config.toml
num_hidden_layers = 14
n_experts = 80
hidden_act = "swiglu"
router_score = "softmax"
balance_bias = false
router_bias = true
groups_per_token = 4
norm = "rmsnorm"
norm_eps = 1e-05
tie_word_embeddings = false
learning_rate = 0.00354
max_steps = 5605
Below are experts of layer 8 (counted from 0) of a mixture-of-experts language model. Rows are named router (the router's row for the expert), gate (a neuron's input weights, with its number), up (a neuron's input weights, with its number) and show model dimensions 128-255. Each number is 50 + 15 x the weight over its row's rms, rounded and kept within 0 to 99.
Before each expert's rows: "mostly gets" lists some tokens that are sent to it at least half of the time. This comes from a sample of Wikipedia text that the model never trained on.

# expert 18
mostly gets: "|", " Succeeded", " Died", "born", " •", " Born"
router:31 57 66 65 67 41 31 54 68 56 59 27 43 53 39 55 79 46 62 49 36 32 38 62 76 68 41 85 46 66 36 46 65 29 49 40 60 59 58 49 70 46 51 67 75 67 81 35 39 37 35 50 44 59 75 38 76 52 45 35 49 36 38 62 41 69 58 37 40 63 78 24 56 59 48 67 56 51 20 60 38 52 42 75 78 43 49 31 47 32 26 61 48 53 55 40 48 50 57 24 34 45 78 48 34 56 23 72 37 50 38 27 40 40 36 50 63 69 41 72 60 39 32 33 54 40 79 22
gate0:48 69 57 52 58 48 53 45 84 27 69 26 64 70 43 68 74 25 51 70 80 78 55 35 62 81 35 57 30 41 36 65 46 67 41 34 61 39 64 35 85 66 48 35 48 46 49 53 58 49 37 52 60 56 70 43 48 56 62 72 42 19 38 58 62 35 29 56 20 43 38 48 53 52 70 56 40 53 47 52 73 52 52 48 55 48 43 23 43 57 54 75 60 35 41 54 54 55 47 68 51 59 75 33 45 49 40 53 46 29 59 46 61 36 56 65 43 56 58 61 37 71 61 43 37 53 58 15
up0:51 41 51 78 38 53 58 48 34 32 47 24 79 20 34 51 32 69 34 36 35 51 56 37 54 34 61 48 77 37 40 34 63 38 83 60 30 51 51 45 63 64 41 64 33 73 25 56 55 46 47 57 13 69 22 30 47 57 78 48 42 37 47 44 49 68 53 69 49 31 48 55 26 54 37 60 47 42 77 72 73 16 38 40 72 68 18 61 28 22 61 38 69 44 36 66 69 37 52 60 60 25 34 37 51 61 68 54 56 71 34 30 48 09 56 64 45 29 55 31 64 49 45 66 55 82 79 65
gate1:51 52 41 49 42 35 72 48 68 45 28 36 52 48 55 67 59 34 32 55 19 44 60 53 46 53 39 55 71 68 51 44 49 33 58 63 47 33 36 75 63 57 64 37 53 45 48 46 46 31 58 62 52 53 72 52 42 41 68 39 36 33 40 37 50 41 50 60 74 86 37 82 54 31 40 52 36 59 59 50 74 68 39 43 45 62 77 55 60 64 30 58 28 42 75 72 49 49 62 48 63 59 55 75 60 45 61 42 53 65 70 65 35 56 45 67 81 39 42 53 31 41 76 69 79 70 74 45
up1:62 78 41 37 47 59 43 64 44 39 48 26 50 67 47 40 40 54 59 53 67 71 48 34 41 50 59 46 39 56 46 29 37 59 50 63 35 42 26 65 55 56 59 61 66 56 47 78 68 62 53 37 63 60 58 50 37 50 77 52 28 73 48 40 47 67 36 46 57 63 53 43 47 48 16 44 61 43 00 71 44 38 56 51 18 53 33 42 60 36 58 58 36 38 48 53 43 46 17 72 38 56 49 66 67 49 61 25 44 39 62 47 43 11 54 25 46 46 39 45 29 74 32 35 54 44 38 56
gate2:73 11 47 58 60 49 26 47 54 44 36 55 61 66 39 49 76 71 37 50 60 65 09 39 25 61 49 58 55 58 61 74 71 34 58 54 60 52 63 58 86 39 52 51 53 48 64 47 21 35 47 62 62 59 33 48 65 68 52 45 74 80 45 45 40 53 20 59 61 55 43 40 59 60 57 37 62 39 51 54 37 61 55 56 35 47 41 49 36 54 46 42 11 83 35 54 37 53 40 34 32 52 63 68 45 53 53 43 47 39 71 00 40 67 68 71 67 68 31 42 48 47 45 42 40 42 33 61
up2:46 73 30 67 48 54 35 42 64 63 51 54 58 75 40 45 45 47 62 76 30 48 57 75 30 74 68 36 56 49 44 36 54 55 47 62 59 40 51 12 38 48 35 58 37 65 66 41 29 52 57 16 54 30 03 67 54 56 49 52 56 19 34 63 59 63 57 37 60 34 34 52 38 55 34 50 56 68 72 50 61 50 45 58 32 34 46 72 32 76 24 42 53 66 24 40 60 45 50 37 17 33 28 42 57 51 63 46 59 35 60 62 61 33 47 36 34 58 73 53 70 51 36 65 56 38 56 66

# expert 34
mostly gets: "–", " \"", " '", "/", " −", " (\""
router:36 71 26 40 70 50 53 52 51 49 50 29 48 53 55 67 28 52 43 43 41 51 78 55 46 61 44 60 32 67 55 21 23 46 40 33 71 79 33 42 60 54 52 40 39 49 57 26 58 61 47 56 45 76 63 31 42 34 51 51 50 55 22 31 39 46 34 51 55 51 80 74 46 60 48 52 45 56 36 52 67 55 68 62 37 55 40 85 28 37 25 83 59 73 52 65 63 47 30 30 42 35 59 74 39 61 43 53 36 48 50 15 56 39 31 69 46 37 53 58 63 41 23 70 61 70 60 51
gate0:33 46 98 64 72 40 41 52 46 50 55 29 34 46 60 48 52 33 47 43 64 74 64 52 27 27 42 69 39 33 56 42 53 68 64 56 53 31 35 35 43 45 56 26 58 24 59 50 57 37 45 47 41 56 68 49 33 43 70 46 58 57 39 50 32 56 51 38 67 37 85 62 49 68 43 53 55 56 38 15 64 40 52 36 40 65 66 45 41 74 64 51 43 48 44 84 29 33 65 51 59 46 51 31 82 32 45 12 43 41 26 55 50 71 30 65 43 54 44 28 46 25 53 41 65 72 26 86
up0:28 59 70 79 28 33 23 43 38 34 50 39 50 44 35 25 43 67 29 45 56 14 61 70 59 37 39 33 13 65 60 58 67 27 58 49 53 56 40 61 60 53 42 63 38 45 52 57 68 79 49 42 30 52 47 63 23 46 86 47 44 69 40 38 67 17 53 43 36 59 53 57 56 43 42 57 58 55 54 81 44 59 44 84 66 39 25 39 44 31 66 61 25 71 44 50 22 49 22 19 35 64 55 60 42 53 45 51 61 56 36 75 53 67 42 55 32 17 64 25 63 46 54 54 36 73 26 61
gate1:59 58 17 67 56 57 41 59 56 57 40 37 39 56 73 37 46 55 72 54 42 99 63 65 58 60 28 33 63 80 48 45 55 36 11 53 47 83 59 74 39 37 63 58 57 59 28 78 19 78 45 40 46 42 53 25 80 81 54 40 79 38 35 60 46 52 61 59 58 53 68 51 46 72 23 37 58 73 50 61 74 38 56 24 39 17 59 53 24 42 51 45 58 64 95 63 36 43 80 51 58 47 52 43 69 51 54 64 66 46 44 52 50 63 41 37 49 49 25 40 48 26 57 60 66 62 54 32
up1:54 55 74 57 54 61 55 62 65 43 70 67 66 70 56 25 39 55 52 59 69 37 36 35 51 52 47 64 62 64 77 44 36 55 67 36 43 65 53 51 57 35 61 76 42 37 12 59 17 77 48 50 18 44 35 76 28 71 42 54 47 73 48 38 66 43 36 37 50 77 63 33 63 55 44 21 52 46 54 35 62 56 40 26 66 61 43 55 25 49 65 64 74 42 50 67 57 53 21 77 66 30 53 32 39 22 52 63 46 27 39 37 43 63 34 38 76 54 63 24 40 67 39 49 80 34 67 62
gate2:43 63 37 44 49 61 34 47 43 44 55 44 55 46 39 41 38 30 75 69 43 63 59 70 71 32 70 47 46 53 62 15 64 41 37 32 35 76 44 33 69 54 56 57 81 36 55 39 45 76 50 39 43 48 62 14 73 50 75 30 43 43 50 27 77 36 63 45 41 39 93 46 49 77 57 32 55 61 47 46 42 28 39 25 46 45 48 40 59 18 53 68 63 38 19 66 34 38 54 38 44 72 56 64 42 42 73 65 53 45 57 34 35 54 25 67 58 57 60 33 43 51 54 58 40 25 57 61
up2:68 54 49 63 55 50 54 57 70 00 43 46 73 17 68 63 32 23 26 36 71 45 61 46 58 65 47 34 55 70 32 72 32 52 59 29 33 42 67 84 55 50 57 46 56 47 41 42 33 56 30 46 49 43 62 31 59 22 47 15 50 75 45 65 33 47 55 54 65 33 29 56 26 49 20 54 66 54 68 26 43 59 44 55 52 34 50 47 46 39 37 26 37 49 46 53 79 51 26 42 40 46 31 45 45 26 35 18 41 75 43 53 46 34 57 50 73 41 58 59 38 50 51 60 51 64 41 40

# expert 65
mostly gets: " 2007", " 2015", " 2008", " 2020", " 2013", " 2022"
router:37 45 46 30 26 66 79 40 51 55 65 34 68 70 49 68 51 33 59 59 50 51 37 43 26 56 40 66 81 49 65 35 64 18 66 33 26 37 46 42 31 31 54 64 43 55 60 48 61 63 55 74 42 66 20 65 70 35 79 48 38 57 74 28 56 51 49 46 77 66 38 43 61 28 34 40 37 65 14 67 44 38 47 61 67 36 65 76 63 62 66 45 51 41 46 31 49 74 50 28 36 59 72 21 47 42 36 23 47 41 38 23 43 22 55 31 45 45 40 66 39 41 53 32 14 38 52 67
gate0:53 45 27 46 37 27 56 61 52 43 42 60 56 46 19 79 62 21 27 54 63 32 29 68 67 62 37 45 49 62 39 46 52 61 36 43 57 37 61 42 22 65 41 72 54 48 39 62 40 44 51 60 47 30 46 54 56 58 53 48 43 85 46 26 10 52 52 21 80 66 59 40 74 65 50 79 32 53 44 34 65 29 47 46 52 54 59 52 20 53 64 50 43 31 31 75 45 49 56 41 42 37 45 55 45 46 61 40 70 34 31 70 51 35 68 32 28 57 46 24 60 15 63 47 41 52 40 74
up0:42 23 64 28 63 49 69 48 59 37 75 60 65 36 53 81 49 56 54 64 57 38 25 24 55 34 20 45 83 39 58 32 26 44 60 60 63 24 10 12 43 41 49 51 40 82 44 37 57 44 57 35 40 81 70 40 57 43 68 57 46 57 69 68 14 67 39 37 65 61 64 31 38 52 42 40 74 24 40 51 57 15 40 50 43 33 70 52 49 43 51 52 45 76 58 44 31 57 24 27 46 56 58 20 64 41 49 28 55 58 48 53 53 71 49 61 42 52 30 48 56 62 64 72 36 78 63 52
gate1:46 54 35 46 55 66 65 72 56 40 47 33 87 40 26 72 42 60 58 52 69 53 44 51 43 50 57 46 41 73 53 87 62 27 62 57 81 33 67 56 31 66 52 61 51 52 78 43 29 42 53 45 85 60 32 61 72 35 66 56 25 34 59 54 46 64 44 43 72 64 39 29 57 58 34 41 38 46 25 61 67 60 54 36 47 48 74 56 38 63 57 46 55 34 54 37 18 44 61 49 19 65 61 44 61 57 39 36 51 32 64 62 57 67 31 48 58 48 22 52 44 57 47 54 46 34 69 61
up1:13 74 49 53 46 57 65 38 38 58 56 40 50 76 52 26 53 69 54 63 80 47 30 58 50 51 59 73 28 55 24 63 56 51 76 35 71 48 47 45 30 34 55 55 66 59 61 63 79 33 46 46 61 60 44 69 57 39 44 55 63 35 54 54 51 77 49 25 40 83 41 55 69 71 35 49 71 41 57 43 63 47 58 44 61 47 63 66 34 62 55 67 41 52 37 53 44 56 46 37 49 15 66 51 78 40 36 60 34 53 57 29 50 59 55 39 71 50 15 38 56 25 63 27 27 40 63 50
gate2:53 71 55 46 63 31 28 27 78 37 63 50 63 52 71 42 39 54 52 43 42 35 69 30 71 78 55 56 27 61 64 59 61 31 38 34 44 23 18 72 74 53 43 39 60 35 50 49 60 97 63 54 64 62 44 42 40 56 59 35 62 51 39 52 59 37 38 45 78 56 57 28 49 56 38 46 65 73 33 95 57 40 49 62 49 55 80 46 61 54 59 39 70 48 40 49 31 74 46 50 25 43 66 42 43 51 68 48 57 48 35 41 49 35 45 54 69 42 37 61 36 61 61 41 48 62 48 60
up2:40 56 27 38 52 70 28 60 69 27 68 67 15 33 36 37 53 66 31 29 30 45 44 50 55 37 43 37 44 32 18 46 68 05 73 36 39 62 50 54 29 47 62 25 63 45 51 55 66 49 44 62 37 33 56 16 36 53 48 50 83 21 44 47 41 51 24 60 45 44 26 58 37 37 49 61 46 56 52 52 68 60 72 34 67 74 41 51 41 46 52 51 99 51 71 08 60 39 52 64 71 50 43 30 40 90 70 34 57 36 62 40 64 44 54 51 74 51 75 41 52 23 48 55 23 63 48 58